Weights of a small mixture-of-experts language model, trained from scratch on English Wikipedia.
Size: 16 layers, width 512, vocabulary 32768.
Training: a variant of Adam for the experts, 999M tokens, 7784 steps.
Below are experts of layer 12 (counted from 0) of a mixture-of-experts language model. Rows are named router (the router's row for the expert), up (a neuron's input weights, with its number) and show model dimensions 256-511. Each number is 128 + 24 x the weight over its row's rms, rounded and kept within 0 to 255. Numbers have three digits each.
Before each expert's rows: a language model's description of what the expert responds to. This comes from a sample of Wikipedia text that the model never trained on.

# expert 0
Description: Tokens in election results and political biographies, such as party names, vote counts and offices: Democratic, Senate, Re-elected, candidate.
router:147136092071106103135128160111076118176127146112097162110114092148101137123147110150099108121136150096131102136154113092162167099164126120156125159151192140138143102137120136150157127112120102107187111124106099116095171105113103140120127149133149077128125138141127199123127111098170130136132113134128186088175130082122131117100160117093110164126147138163095119157178163107113131123120169105171115130128126153140100137125157169109119105135122145104143101099120140152153115129111133096134122102088108120123090128086150104100107130117083138119179101128138171129091087077112157169133123080114139137154120108159143162122134115128094126134082124158088121095131113101144178123127146154143148150110160131124095153148077145125123124121113160120127109137150113130079101110116135
up0:125140124140131130140127177140143126099125173099108121106080112123142142137103130123129141103123154094118128094124116146133120122148137100089116169074136120139118128107079154154112139127114100125094107133137128167092154106146112079138103126155099123123153117122170103115131098147187166153130086121134160145134116137198110148153157103124154115107131101158127117124172099138103150132089113111138112109110115162106136112085113131092130145092120131102134089113127108164108145110159116137085113114127134132117129134108109111139129159124059145110171123078138150128156134093134152180114145163118161142121149122099116119136162066138130120108132132167114138109102120120165144116095104132155159118093098162151093147105129140110143099136130127183139140120172157113102103121107122
up1:172132109119139125141113156096081098116093122149167104114126058147110154141108129121135102132159112138120145136125139181128142149106107123121129088160150174129148165118099116109148121139160145122111130166157130139131096121135141089146134137130161097106127106153136127148118167133132136098150123135126168144132126165141133073119161145122125126133139150167112124159119136084141170114106147130102136120133110077107137102150155116114092123164134135140145116138123115155160138175144107071124072158142096127121099114069141145140149118144132124120158110156123119137135127113175170154119160069130157133177105111134138155105123085158112146145122128125103116122103131104120122152145111129087115144130152126111125111139086104115130122141136105107099129153137135138096178184092124
up2:131110130093195152177117128150108179093115119113146100099143151091139128119137113180153144125125160126171119171151126084076121129144098164181115088121113143088088167141138138122130122127146131122136113161110102147123123106104142118127134118119149138105103116123112134146133114114143135099139147123143060133137100143161130102094131108140129129123090135124124129111100123102139105134139114134181200135102137139148118151126151139110119165109142125148165087141154107155095138102116100128119172152135121126116144130143149106122110137110112171143116112074132172155096116095109136097119129142143166122105114118121164155148115099166151148100156109121120101150149131080131173126168127106143148134072121157113138141099148132121140142153143098132124108122128112107133083134130102
up3:127129146158166080145109139124136152175104151124116112105115118123121139071110106091103082129170141126112091097139089152138150117111131120114154160147162137129113148180141104100108109122135109126127118172124104134123089112151096149109079128151148128133127097080146135120136122096136075150125147118169187097132139071176136127146181125138102168128173106149075156157123061137154147149121143153146193161079111095100146108168139133107120130171125145150113131138099167137143080133142142106123137124113089099102132157089117110105148139135107142086149161114132135127180088150092135150141113106145131099124106128112095147110144114121137139116136145120127118102111140096138173148079129101157160102130167179126119177137134116146120105104127119112156115135087080146100138143111115
up4:119156107072121116114145134144098132111141118129155163145124094142123117113124116146142129144125114086157105071141161073116161093154141081133088179113137134109120148086106096140152121134141097098156137148126082153126148131134130102140166140168110097103145118133167151144107124112143148135181112103101167117130119124187138117107148143126135133154127128154164135147099119104090178119129133115109123122123109131129110156130099187106092125139077184093210130145142136110136155134112153129125145169111095156094121150117098156160099108150091155111124132086156127114129126120118151104132121112091134166146149110100154146147127076109108184094160093134123153114126093165128129103150128164168153135137156174111135130112090128148137119158128088161135106128171138137126135124099122
up5:119169152105133129088140127102066122128111156136157142145153136133147147164150134126122149128132137136105120142107137123145116088115188102141089109112128110095094113095113121161128128132118117115108119097120113148118133118150138099110094055098105125097153158146135152165160114095127071176149115097081113152147107151131127143156154120107115152100144137165099167096140157107086128120106128120122131129123085152089140142104157152140048119102124141084151055118169141147150167088083113147110098078138132137111147119112083118118151141149157122145149137163082110127104147101116178141159134140182150131149119142103137110118140128120122154107165152142106090056141118106090153133180126094086069144127150126127126116140128123141148155120120129148131168172155102094106084110119106
up6:122133101103162146132170141121097102091149108150176093109121093093142134142179128123123127143135135117114071174153119153138129122141160110149146130105121127156148136133125155112138134120126144118138106148152101117118146133124084121112098133130115122098141108094159152121127127125109121125114125136104144149108116090140122117130189107091157144110148109114105099108107138085123177112114146155165163127153127132111150132138183103102071149147133151103164141111161158105152128110180159133105112136149134144119077123092139132119162141133117131138146113088140137111109151142084118138137114093168150117116067090111122176133104104126150138084141096134134085118142169133138158142115115127132114090122126143122124135094107121155079144134101122107110127139122114170050104141157074
up7:113078101110129123127154178148121125080118152147160171104100159122114127160131108143117160125131144151140113122143134127159124137175127130156130120140153074144128141123138098120138120088103168115136101138088125156100170126148148121098111129123120120089153106062149146070092112164132146104132108160166159146149143105106127122118158061094118082129102141094137165123122128138129106107128158135161124112101162142125129130056120160134116186118154119093113118153106096143144116120133148100094162100085150148146108148172138155156117131141107131125115110132158135115130146145082150154134080159119152165129096133163164120130107122094139115146160116129093145086127099128126119133095090144124173131109120092123075143173146136104137095089156120138144084095153133122119122165127097
up8:141135119159144167101136138146112097184103119151148132118092109111135134102138100113112107143107119084147122111124132135104126130135132108134166103089149130122156157126099087131127095107152120119111114150113125125084115146094084076134150122107157081129123153149120120108114149147123104119166139165123135138101153115140098099113166138124116150125138117146094109130102154090103150122068152119150160151145128114115114124121115139134101114137126111131125117130157125148128131133114097148117152130096156096139076149117119151138152151089154156177172147124114140123126109119055140126102096075181210109132129131171157118149131150107145133124096085110115092170073126134124116148143109136150156114139149125124142140152134155178119119096155164146122149131144143114081137131167127
up9:139085124096158138138145140112110179166156142122106110125118100155080118099145167143092137118135156142145108159142136129130135129109118124118157101124119139128149114112084063106121155135149094128139113160097145158156145135129105105168119119161125118123091139136125099067115081079155140130138102167151131147133131111158133074111126120124134144117074178118136135155152126109135142124156108164132102170134132167104084105146180143152152169135132148110150091101169099081186124134095134115155152130144102121138130103102128125102110140133115149163146131140127169125162141129146130126154153158135139120144125152144149090151159147142104101130123147137153104165171171087117112137091147114098066151119112144124148133101103078144093124144153177112100130115126147161123121160183069
up10:124125095147126122140130112089093143125128092109147127121109132169105114092113115143154106119118127116157121123134096128108093129092174117147150163119143141121127119143114157177104123123091168085158102104134123187075146169071097171153138084116137107152150141119111086099107142133184138125148144117100111149150151125145114118121165096139151142141189110154111104152142155120143156074112139129151123147096114134121139108090160138118132136105100130133140106108133150154097113113136109128124059126088084156155111055147117140112110147119105145108166113107121106115125117108131151149145137083143136113154113158132126154127115113121141141124155119138095099139142088099144139125165151126140140161129143150098096131154110149112150134123131142106125142100141155075080107141114150
up11:125100154144138132146147143099124151132111128140131131107091089141092136094121170141159114127127127115164149120157143084134080121112137147155146133120135134130155143145096135116138147123117120109096086144104142105136170111111177159112148133186160076132081126100123101092143088121145157131150121117170123123176111151135117105124105140144138106125153165134128094125140160129135129122097152130161110140146124145107130090135186125161138110125133138167114087109105113107126135128150122098102069090118111141125117133088155162108151121094133149147180149132137180127136106141131142113138147141137190100168072148126103088120187073140090137140101139156125139133126133151115137123156177142135148163135070154124124125135095131124095138136110155142112135101097145097134111150146138
up12:121091121110118116143110172121138086144145149153093107128164127145152157103098068106087100170129120119118079167122116118148137086148169137122093130078160126172137122092141108159152121110129085086132143155092064111144114110108138156151129121180155133096115096132136133098120135142163127132122128124125135087163132105104132163093175124106142113136123163174162126095137144157132144135139115111146117111136185093118136142161157129133129135131140132091155097095131139119187152102158120093149099099120116116087087128075143113120133106130092155131115120123122134111119109128140140090123149110175121122114138138162134141137189124103118115146133086128168134109114133115184148146144092146086113143124100092115106171093085156096092151146103128078115135133175114142133160129151133
up13:136131093096173113131131151136118120105099107157185132108143181163160086118121139122134103137137122104167101117117126109126121109151085126150120099124119104142125153147148134177143144117103146141116088147115144164108177131110144106113114114145143112151106102146121139134118161108146125162124144140102151114118089111108098125082165123121105132151128098137115110157142177115112155096093123136165128172119124088135115109079078130105109172135104117122144092114128128137109160083118104081124089121107116124116127174092117118103143161131145105110161116132105156106113110138156135081167125113137116136173129142158113124148137095153211172139118109139092078155100166134071120121092139148175093095182148137135122147174153163110186150146126153114107147101153145106088107143125114
up14:111144126107113143132161101120098113139118102154141174160084126085106135128103142106135097099142115095103111114134124117154176145104182174126146114145119117115150145127128123206125132069119192130145136143146121162084117119117099085143134133118168149147137148114158141115163126153131125136109155138155184167128153108070096086137227164082131142100160138106149134122141123099116137092118103165158148137145145129095113135126123111126085139114162171095150056156154128177092140118109139098153136089177155105155116079109155149103152128111118113093166089117137102112125096113127134156164101130146168127093105126115114101106120090128147087137098128131120121131160152112111131142114127166128138111109124130130121125154108131115137114115138107121127163117141140130131108161121126
up15:145128126130100109126154137086113076134124143142122115100064111100132132092128108130136156113142150093138131133134107159140144123157125158139157093078138155117167126143112135123143093091119128119144122163118110137169165083122087164131114125107144131142128118130126129094128069083145134156113119139089127137109109119148113156112142114111113143144162149153157093163156142086117167121103145166178137137152117118104156130102184149136097149155117137121110109145114140122144145118179150132123119112129102113052107162127149191120149134125135121100151124150167155115123114147123180169121146171122121102123115158215126078079140131113124119139095153185130134076146126088115115126115171179096143143160166108114136137136129129129133143107143144116109143161135066132150108129107130
up16:102130121117142169093152154128119137097141146138096149175121142145090116134118091099090130131136158116097136120167109123133137142161120131097144137123082136096077092137125161163128143134111142125171141114112128122134139120123113137156111124146126156170104105097132109115154085125117133196114095153151163110153135099137138120154175160141145154129111110145095114135135108152112154143146138112129111137133172119108137150088091131113121158165093138112147126134129204139155173088096131120164124097109105132127150092072120166097139148167129138152120111149151142104132133148145138141124135153143109137117137140072144138101118084109131108119107126103116076111081112118129142119120103150133138110130180146135101137115115145142171111081110121114113152142145129147097105129174097
up17:119137131133134143118148136120181152148199138138120133111115098122118179089125080111166125136129144084104132060102151114139154101184126128111151122094136135145138165184068131087129167124145118111142148167155140138153164128163146158140142127144115140118129095121125133111155112115200143134139134134123162132117129089140122106111165128129140147125115077084188104148104114098139155096113141108196130120108150120139116132147139146165155128170148173113123121113095127112113108139127144133145175137125097100141103120164125165149119091110143152122165152133156168146089117154157164183136143114137149131116130138166151103145163106088111176117122149125111115104140158118095169109118103167095118119163118119128122157070153108152136108148119108128102123176166156116113099133082089
up18:105135149164096133109137158099063124105131106108112139158126099136140166122158124127100099124118124074112156122145152126144160176151134140128134124110158117126168139128129121158099132122141138121158151102155094128135132102138109178092137111093126148163172149133090128100160131147123120135144172125106154113140154175177132154149170141092112129133148120182139101129116125096113115138130131130119127111104106141105122165131118146167116127130168131113127110135162107068147130118139134149088115130163129172065117159080099151170152146144095129119127103115128138155101113099176171127096144132111125174162120141113135148119128113116137137127139151111114093152157155122119146118111115149186174107094146118121108148119133122141132107148139118132144163117115112110196100127092126
up19:117151107128100136128092165112099157100156100130090130147138093161132171160100089127111130160149132126120127135122123135163125169143146136131098116109141131121128116161113146126124097133170151131135097107124114156125137091145122130154125152106126070092124167132180097107136134136145152125133129127112164138168135105157165131178160122111156121147120128112136096099144153144143112128113133111149167097128155117139151138110123166099127148131151153095184068127133107149140134132184123103131090152159166092148100075090172088095155169109134156083133084128120121099140076155105161155155143112170124134138133143098136079176142139158134133141182112125111118116132142117158085122132155151166148131131144130119082135117114132140148135159112132133123109137190068094078122155091116
up20:104137159178136131171140135135132109093091106130160162109107147093149146127100119118137138100125142122132139143154126087136140100158129125114160109135114119128092087103132093162142122125136120123150158128098127154126127173128132137115107114144112129121176109114108113116106117158149177150137121139143155087178115096136136151084127134137120149111129125158126123130144106138181152117109116131177104112114119106071093151135203144147104166119150153088137157116103151145177125146097142163123203178118085109124092104116109109099120140120092162105169125143164175142098133135137187102144150126100125112141145129143179148102112144108121109095158097118147117148172155088143118154144085151123138135145124119099077151117084147103152109139152126129145152092146096128134107106134078
up21:126113188095098157120108154134162111125093149148089151115111124142076154156131121095105157145119150110093063121161121132164165142170116125119129121134100128123084153143122103128132150165143111134140119154133106115126115097098112140115128108128075165091179108107157159144100083128134128127131138185173149089097110118138125148154150075103131109144145119120124120122131112124133137114106148121124139148114102155150121145147123139164120147160142080063166141088157154132136095109146135097100129121115106139119090123095104117139167098139080126117137147131099126162122143135075101128100124126112102124094139141147089147081115160152156125142131136095096145175160118127127159166105135127126189114125159105125122157113118130128127084088122137134159165161100112132116111145116129
up22:118116123133174141116142133130103126154158111134089124142145079114117124100148115144091117167134143146134134082117139120116139114137136158135142092103176147144162080122132126142132134145139121124138137144124094150139148125113102127172109156157110107134072113099113135096103133125154159149109118133098136108094130127126089131153158151106154111113131127127117117137146156102116104112101131113111133133152152123118158117117110107125123149106129114159134138146123177130177168123110095139131146132075153154115140122125103143110130139072137143196111118106092180145139123145130127097152115136142153121113129172156116147149169089123100124165116141091151158124164156130098166118146106106101129157099126186123122145109150096148117138086154134125138124159099148121130105134158099
up23:134158136089139142143134157118084136140115140121105122139120151147131147138147119144116137120121145124140124112123118142145128135171143100126117116147114119120157154101105109133148123177118127093099142190090120121112124150133113091148147047171141129115111097156119160128161104121158087141171132129083106080115097115113128129141164141113097126149159159182113134143133143120080135116150120115162123082112118149166148122063107163111137116122159144101137095109126127146126122157109103120122083114114150124127133136083127092112151107102086134129152141166125151126119121110107133164116122101172166097168129132156195138126159122114117112092143166146163066107084136135089153127147120136120144143143171153104098148154140135139157184106130108161119110149141147112127102101116141
up24:119145124084133147114186153131100153125103120147156115160112092159106140116111134153143116125162123138129123083118142110148124126122141110166130156150126116106114166102114153163139132138168133099178154142112081137130141164128093135098142077139146153155152123142127154135153094137163110151141112093162143121147165137141131126120212130122110122162194136137074120133143112119145135112094145140136107114139126119109151156117114166107091143137145139117177105133128180149111179135145131131171084106101127148133096102112121111121153143124094140090138093129147188097123153102125160133123145113131161134123115113149132140115156101145147103129117124120126094118130134092099192151146129137144139117148169145094083129130103091113114122138119112140171132155168132067108115152109126
up25:106114132137171109166104137130112081144119131149137145130108151134122091137168144088153121155155135113147170147138107125148174087167122122113165132154136130145150138104128130142118148141089126170155097137097153146135139163120109111138116143149125172144139140105159154115147122116159113118108138154092187144097103113146084080140149104120129114130141087155140105153134180143110131134102103122115127121111131111139146135128158160073127143134154114143144101127152106070120122092138087113122108130114112141141097102120129097143120100145146166117149120105129105112113196151127081106116124104121156118146109103124109115153151134146107100126137153104128121112110142193089150169145111136160135183096158136130119130094077155155098105098141125121113137125164194158111128159097160
up26:100128105128138128156135144135182137139099094145122178131097182089109177117151120127144121114135132139087105113135090123148112090149159118107163101127074150106146139164116136178181157078146138102115175157077118111107162120138136106109087097153150117116146113095120117141105116123147108118124126128164186152175110138125119136104123107120088133113114094128123142125206147061132155126133132109179121091128182138178111147113155131113139145148101140134145099078107127142124106121180166104113107108092094124110088145139136127090131173147104155134140134121155123167166098138153159152137129105087110155114092091137100162121126111087173129127112125137109142157106133123101156129115090133124104121108141106098124146129104123151101109112113151136139114120144132123137090178162143
up27:094104089127148140121118106123098178158192104092142153128130109113132081110182137161149112148107149157173159120135105123095114092114129137087141116170064119151158151127096176147121158131141130133170117174117125129100174157117077123111124102095118139159147129115144120157135167135131104155110163123153125104118162142173135096133171113081120155141117136134098117144087115090134157069125125114156149126138103106108144140079157092153127152114124124136155124119139129085116134114158136124108089118117172178133135066180102138137125121100106114145131121085119130134144094116141106091159178133069171154142086167109099098120125113150155148120127074138132163152099162142127134128118140143142155084099152136128097136103138112161094105103150094157146093118121105135111114110161100
up28:152096118164162155126190143079060118094105130154165137083121118112170103138104132110129138097159141156113097145170107099145151105131129108156120162171156137135150160145161172172122116105098129097136088143131174135139135167076134125115126118161114160116136098136141169121118100119120104112123074127125149153134132072172131107103139104139124130107188085154089108148136133100096139137109120165170144131161143099100147080107116136120091165156129149135157121166144086179107111111138125131135111072092094119105106132140123138099083164107111123153144118093127157108113108109121105163106161159115150104118099170167111102103135151099121114106137117124127145106130168090132103147125155167121149097155120159102129134127141085100127150115128167143165105129116105106114135151122109
up29:128125154119132100158152163133135139116135148104158134134144190150104109176158148150138102155135123087113091117168097124151125088146113134104136087124147094107121119129122136107095119111102091115140099119154125144105055150104105147096123155131106147159157144128119105129156131075123143174147154142155149070124106163144112108097101167136128154123161156137143161167130145111121138141134151115173146119129080118079104129094148150101121116129149094138142137134138119158121130144095084136129168125101088130128104149108124127090130130150071131160142109109108157134103097112097155116133133107171067116139157105161100155088146150116144173106106101151148115086108130100160155093143140122151173125082123163113091156135122141146144121116116114115125109144126090122127131102128126
up30:126150062111139158109112155145096112141112146131146159116117157114170170102115120167121098150152114169148095171158121103187152109131102104103081183131116116103100159124153134109120087123155091068165152111130151153136151140102105131074091079143095085086151115129129166100147113123149153157188101115098178138161117098153108085091171151118136108124113083124118123106096127125116150147127149122130131151114126105126157139132139110141101173146109198139136089132120130142185108143130136119150126142089113141092120104087133166126121170096106132140111123122135169093110118121153165124127151114140131142118161164122178124117143142095124161108147168159160138104152164135139132189139104133120119116106117174106117149127144110094138124154092129099137115122158111139106124121117140
up31:156164124099131145176146167125117116110139146134128121140140107111117150152113134142141135123139141091189137078134107137098135090174148108145128166141093134137104125101123115118130103144132135085145140167137152122085123105161116161131120121159126101097122088127113150151132121126179149143125093168120168138138145150141145145141201138123155155131095143081137149140142131144144128109103135125142099158071148161112084148119097158151110151121116159092170102142115111137120121107147115116157145119135126168120081132072135104123121125130113154085155082116108156118133126127138136143148121106127144136131175128123138102134095118135127068090142115147121048110144196133112145120075118134129150111109114177126128177148122098142121133128142113115137128092166107133140092133128130
up32:116156120153121110112146153052165107132115170145095144188146128122106110124104147158091089145157114130094111094131112119112168107153127125110150178129098114109116085096157169124157143140095118156174133128111116144124186139098151131084111096160117126100093133136091158136125150113114146099133134149110157104138146142091117120099138138083172161148130149193109105159136173157163147106116127131121132137110148118116101151095124157182068138140145146136166092149120129147115154114131072087107112123108134157118130110167165135131112190099162079123131138100139100099123103142070124110128106098124122145183121155148157099133150113114101107122153150137130142091144140141088149153133098137145139123149139132116086113182155071136136129093095111122122162119139100119120147166134148
up33:121186120091168136178130146149121083129122153144122113143148171169131108171119139128115135089138100117090130181120138118145127064139090143129150163106166154108117167129091113112139158123147091134128129106163110096138173137141126137100125082172124132124156159094112165112137147134156129127096131124128130154147114102140119114099146084120130118109139166134123109137149118140160162157083117125170109137109136120141152146153133099116115148119156107108191099098148151155126164133117130126097085099125110191132136137098147090140123157071109134128141129107145115053135129105117134179145144095146141136097077085123115152119091114103156133105143152119119141103130159122135181147126188141159138149128109121114154111136135157126154110164110135082143128099084147163121111142113119
up34:136125141113144126108143090095087152137116112128133169120104150116164148152111107131130146105067120115164107118119141083126088124110138144132132124123112093132122171168099138117103172110149135116123124186115139163086162154081127150115133138148129124133139081132100114098175119176173132157121096169130133098141119173105128128099158131103113178140137117139112123146145144091129147099131142112148129122102130126105150141109132131165153138139128132108203127084152154143071125115112127121151094090104106128118109102106150123115159128112132152123174090122120160125119124102157153155137141092122151120167124151133134146134182114106114148123127105127097079108128152165110144120119146146158110152102108136116089165154082137155128138121113104108109133136136154105143091143127108
up35:136153146116179172140125155125160100078150126143137123133123102118145120104157127155091148128116117117201142126125135189080120050158160070157087124135112143098186135162159129161129113120135139104175150134139126145116126115109089140098133117125143137095158138109141095129136118151157126153136144120134127156136182113117117108104157127140119118162174140146113164155167082177101131129105159129130136067106139061076095162172113129115121134149164164135156113088128157100135134122120122121152085115138111151102111142153131112130155179112138101133166124122130113120123121117150103075107124115093117097142157121135087143105173104096109171157129117131107140128094106148103177179154096142148136162129141141082122146171129120132143128099140098109121152168164167098109081130141120
up36:135168129097138144111131177116118160120101143191135113096123098123109120143103123146104118136157121114199140139148104091150161126114120128156147136134123120140140150148087122152129112085127073146123072096135098105119168112130103139136158109144135119085127128129126146153166135085151125132123089114130140143150110134167119151098108140131146120127142103130126151115142106125164149125109131125141135101150118111080136129096152141132133149148120159146148108131143097140129134126147139143113098113099154139145107123111144147080099088106084159126148119106164158104084136141107117101151140125154145114105117141155150126140172138140144169106101137171075112128155140127131161145145136151159168149098123084122094135165101119130105149085156125113146104131152136061116124145104126
up37:122141133123144165133158132155136118143068137159106152144128124108148108132164167149116119127128141098109108113159106081139176113146169137121142117147130150133112148108123108175128143165151097121185127147141104132094126152108049107093131150142142121132122106138103170132153120090134134134147108115182132122134122124080117115076181110124099134132139136098095163143130166138142142104138132105137149132119118139090134129122196148101096131072145135086147118147124124159143128132120112075131109132109104107127101120105164140122130119081128135118129106132127175128166107135146146162139143167121140121110146131132075167132118138154131143091103169152145076110090133117082112146098149138185167106165113137114143130127125093133123132097124121103101136110135156120121121159134112
up38:112150114084167113125151134127083126131110141164170149147110185112116138184140109120133106154138133113134133106146127107123178092137159123118161142099116115112112116129130145146109138113177112120134126157081105158125155135130099138083176105128103102146152113119136155110130099126155117091160146117094147122153168103128091069100167128139133130132138140126102112129136125127121147142144142136120086125101120122095175108121087143103076115103151135133183140145151099161110101091127131090115083069109108145123139124146137142141152151073189130154126091116138112133099157147096149169145125128134129171126114113134111122087147134141158156136126140103141095119146138125170172138123133164162163106121160147138128135187115102139158130136133131115083137117106110136100163164149152
up39:154113139136122122128129173131139120133138127103144139143126130155120131179098118161085098120114123154139115128125099135124163165162120127115146102123156156135096160129153141156142128094177106076168121116109112147108115178081090120159123121099134107121135113168118123093129137122163125138176121148098146128155111112128137139139172136087131151094131080089138124140126141156100151119107135132131138145135077107100168126162130133126108128117142118096161120080132123119153119098093111134108123145160144115117152146088129121123143127123093144157157137112073148142108140071149128153117111095137138115117090137140136173171154176155138165113147146092086113101153103103113135133151189132133129118132105113095119124147138147140162131110120147099086138170101096086121151087151132
up40:117144098115142149154136138142109113123070131100100160122136147146089141161112110114126080128124136126103128114101112106096125131132117118112103150159127103120170108185161171138150133132136123102150095133095139141133125192150109104105091117134104105133133115120157104099127127150116160163135128111132152128084142102148144091110154160115129154124157099153116129138140135112181161133099161139165158172118090134121112140148134146162074128154142161152117095146131118166137167126131111117111103137124147136086109121096119125135135142037100151164159110119126140138128125132083122141124138098098115143124122143121178141153144084127151137160155127119065097128152129118083131129111123142155146105132120151140110122148109137132096125127119103121108122131135074131148144119142144
up41:134136216126155196114126123117114125103129152134123132112147085147113150106088092127133120142134143136147076115142091129165156155132122115135170109136147119124113083124093134164177140161160139148140151165144122110157124118131113156145172180152146169124142155142135122145130145127148186115131165123160146108159112091152101147129155136131096122139101142121139120097085135109148163090118103117148145150136162125092125137149134133095116128178129099062110117102129130095168117113108118133148153105153148125093091132178109119097139144154134154108132130094124141107129111142132106121120104074126166135159125150087135148114109116145166127110154148126110103173179115127122124127097115130140141126126090145124101076119082141108105168125144155137125132135114108140142147139132076
up42:108139123097126149136152171117103152137097147174121112134138097112152124148129090133116142109108123108120092060115148123155126080137133123126077131127125137105112119151126140166136110133124109124150111137098131133094132077079127155155105134133129145159117127143173136117127122136168112151159099140108149158115132082096139125149153121173137140126120146149115116162130115140111153109089146103147115112115170081129100126068087165118125102132097112098162084115125162179122131131160170078118103149083103139081109141106123104113120108125115176102137150091140116084144090142120117187136157107124086127124110137117104135172142121113128156138122107141102121084113163118165158118154156113178134124159163135122136125081109134157105148101133146141146170142146094128114088142113146
up43:112152121160170093127174132115109177143100177104108171133107143134154142153146104124153141117161139109111065101146115103137168124177120129120128148120121135110094138141112120103148130110123101110161160155106108141159138169136098124131100151121132130129135145144153186114125091125179133144127118127146172119134129133107104108104160144152104163121183118127099132162135085141119159107132137148125127150108072144079146123110079160146134134107159139123124108112128118138125102144136087116135105084134104101145095111085123093088182105107132141117146131166140146126123131155122137127118115120129186143100113163155125128141134104153148139140090152169083146083134105106123194144083078092149141113153177154115140148120092115150129125120132075137127139116146132070095132123172100
up44:126103105102151132154138130138067133094143139124124100138159102135078165100111154127105123188171105124153100149151132163108148115152131117098157101121079107108124174126120110160154141117122155120129097159079113099118120133097110126112139136134153124132143128134114114137105112099109149114132135166104148104149128114168138088178128112093133134136113113121097091161156133152112134103131149134141133140080132125077169152097128147116105177170114121129192114127141128178125095124144102159127126115147113141156079166146135149118139162137127160136153135112112162093116078128123133105103113111119152171130112089092208111102154124116130115142111120182083126125149145092136181149094094163127123109091133139089139132136107119117153133112129165124146142140145096133148101112113153
up45:125101114119154128136156117120113079083102181133086119124085146106108162139107106118139129132093130090136129115133083110129160075151134115142120150085138110134153124133135132111116138130152108109112130152138134144107156125109109127129091158116134124124194097140137149153122105110169144138147125108118159150186142121112123092093121117106088135149164144149120162155168138134128101125131127173098128174083091117104119143091130149130125131136122143101167097143126134119141080121126149069148124087099117138113122112108167106141165105134133143122149086147192118108124135130169110171127113118123120156134138128106143117146155129170161159128143147137089173120126094125119097117127135135157124191124150096105146127163109105163146117124167133145124167140182151086131127118076113
up46:134129129118129149166126166121123118108146140134127144083091126090078126131124123111101132133139093130099130130114139146152117115096113119129137158143090112123123148128150135164160114115129108148139107129115110143115158121133091149148129070131151123138141121105143141125127119129088089151076134123152163176165128081160119100109141085122145144123154087137080121137121151159183147169122156109161143096133181084094141127122166147143096172143120170157153104101142132176145126085120114117092122090102162126168132118101164145089152170096115132144122135119124182150121111141116146094150116098139154115116152133169123133112114156102138128152140129126111111130117103147138136182129145145113140097121132113093143117095127156137110141112109146127171147130151107159103129188155086
up47:093169101140128137115110170095120144103127138113132148126103121127128138120142077134105176116081135116090120151153119138108118165166105147115076128143111144172168136101140163163132107137156081144161119154129092160133109194130068111166118093135115132135130139111120146118098120153153159102135100095105115110163132103166126158122154169112133130138139148160077144176104132113098139108150135117138129108099125095136143145092160116163110139156163137120170167108191143152116172120150118103091119080119109134119104169112138140112143156150146121114136089116147141135128125131153171134154158090122145123106140192125123167117072103096137125142132147179126109140154136088122152114137140114126093132155179121102133098120174113138139139104144118139114139115161100095146097113118114
up48:109115105131108178136157146115080148142111118140113149146123101122146162117094122150109139129137141115149096137158123151124169147157136117146116190150146105121107122161105138193097125207112100138174130130117104163085159127066112137111161115153152126144116128116112173170133124169147148083137132112117141103122126151119126180103177160124102097161143158093119142094150162138139140108142106119154109091074171127111155149154134116090107125130134171125151079117135125132125146120124098096119141122119157092107064117111163136128170166122116118110142139125109142162152120134141170170122102125129133128127134120132115144191125112114106118154096150118136088141150103079129114146105126161127110163121157167117110103151078108156128145124115129128102116170126163127122106136106118
up49:134104104132116141106147215173084132130140131134150104128112089141104114072124135136115163149138128126113104117103104114111151103140150131135135092135119093137092146124135134202100146126168118089180100141109145147076133155083084144118132126101177124090142081141147138116117140122182128139137137157136179124161111089143100132127177101137122102172140088089158137124122125132141154092115145139133095111153121116112128152131122115088114142129155139101147127152138133141147107116144168112134093131117107121105100111109135100146127154132099171126155105120155108125137122125098109182141136131101150110149100129149096198100146092138145126153169121134119117152160130089128115188129117142083124125138146143123105149124089135116138115102112154108172129109151132155095103176143148
up50:113182107100082130155139140199141094176135108189130095109123159143151133156101132105079127106126131092150106070137114108165132153171125169118079143153110128119082123143073136119130126129147128110111137186117119157159177161109106087144102130136156116136114139141092180154099137153123146140134139133147146138089142124109118077112178137144113166071099121141124123123137112097088197131159118123130134150110109141126119101087133162155113104134084158146119114123126120167127133135083115084146146127099151119131122128094092108123144121130111157146127158115136130139116145138074155136133118131124107104085147115147158124107168147125132117131131123177122135101182134146086124152135145182139104114132110149115119183120145106188152103098108152099126130168102132169068129120117114
up51:130152113078116135143141129181074110143087140118118135069113151154126178151156097112105111170171151101153115134113133091126117135132159102141126167114120097115083094163103181191110137120104139110126125115122137160112161087139114076100127094118157133112120111128131143112149088135119128139128153143117162127153104117182168089156161141137124115141179117132089149141118182117129139146124119143104140107100127121126153127088110142089063130086128132134176069140144134164131096151156147103147085139120103110166142133129138139115108156151113096109109103096116142122125121133135140157146150084138129176148145166139116137098125151158172174107125091134084091092120147124128127132089110123130118130130118120111138137096162156093122144145100122121131107115146113127105101137106089
up52:123132126133103135174227136177131113124157125136143115139105107155133130101119100112113113130119128109134102134132079131112140115122158139130136142096119118142127111116130143112096128122139128122162109089118144144123109133157116131173135156122153122148126111131103179067149059154147093142117125181133141132146097175146128108141172116103149186123103092143146121138135144116109124122145142088122102125119102122113141107139123140121074122153134166092165133109114145133157108130118146120141141142112147121112125127125150067104170090127125137112142117127136113117114151131140157136140104093173128133090118124177154128142153108146154107107098166132108146111124163075154167110154158119110130143120169111125098125127128139142146142165108099102147110149151158141142125115162113
up53:111103116142146157134145148127131134130101161168085156149109110097109128147124131117117133124146115132119107167107141104155144127137097144140147127142128098127135139129115126136148125109116117143148079136108093117123158105085154115096117096133118141116105093073106175127126126086164135146119137138125165092137086100114166095069105109118149107131144119132100179107097107151131110150156140120139141138146171137119119160103134186136149144142170086143118068122159092147142113091137124110151106130116146124158125135110110113095122136123159121099100101087123160104101105120125142128144130084083202125157127157135122100139138121138137107131078106160135137136124158152150114113145123133146123088150127117113149158122086155102113139126103180108095109090115119097077103159121134
up54:117127173099106132176135182163119157150114124166139125152140122144138068123123147156080150104170134128112176151131113088140112138152121148123150096122128101133121161136129145115141142177161108113179118116120145127115125149107100143099180127125145105110136120120136152110130165093168168142102098122139158144133108125111118128121148131154146106165121146098135100160071129093104140109131127101175088098134115107117135135148135140100089124146103108094157137123119120185200156140140120093122136097152142151116137099131137091109126116124116148120146101162150124123138154165138144164120152135119125117154113163115098139126111114094121154101125145135142144124099170090133131131123152167186135117187132120127108144137111063161104135123122153149064133105121096102119071141091103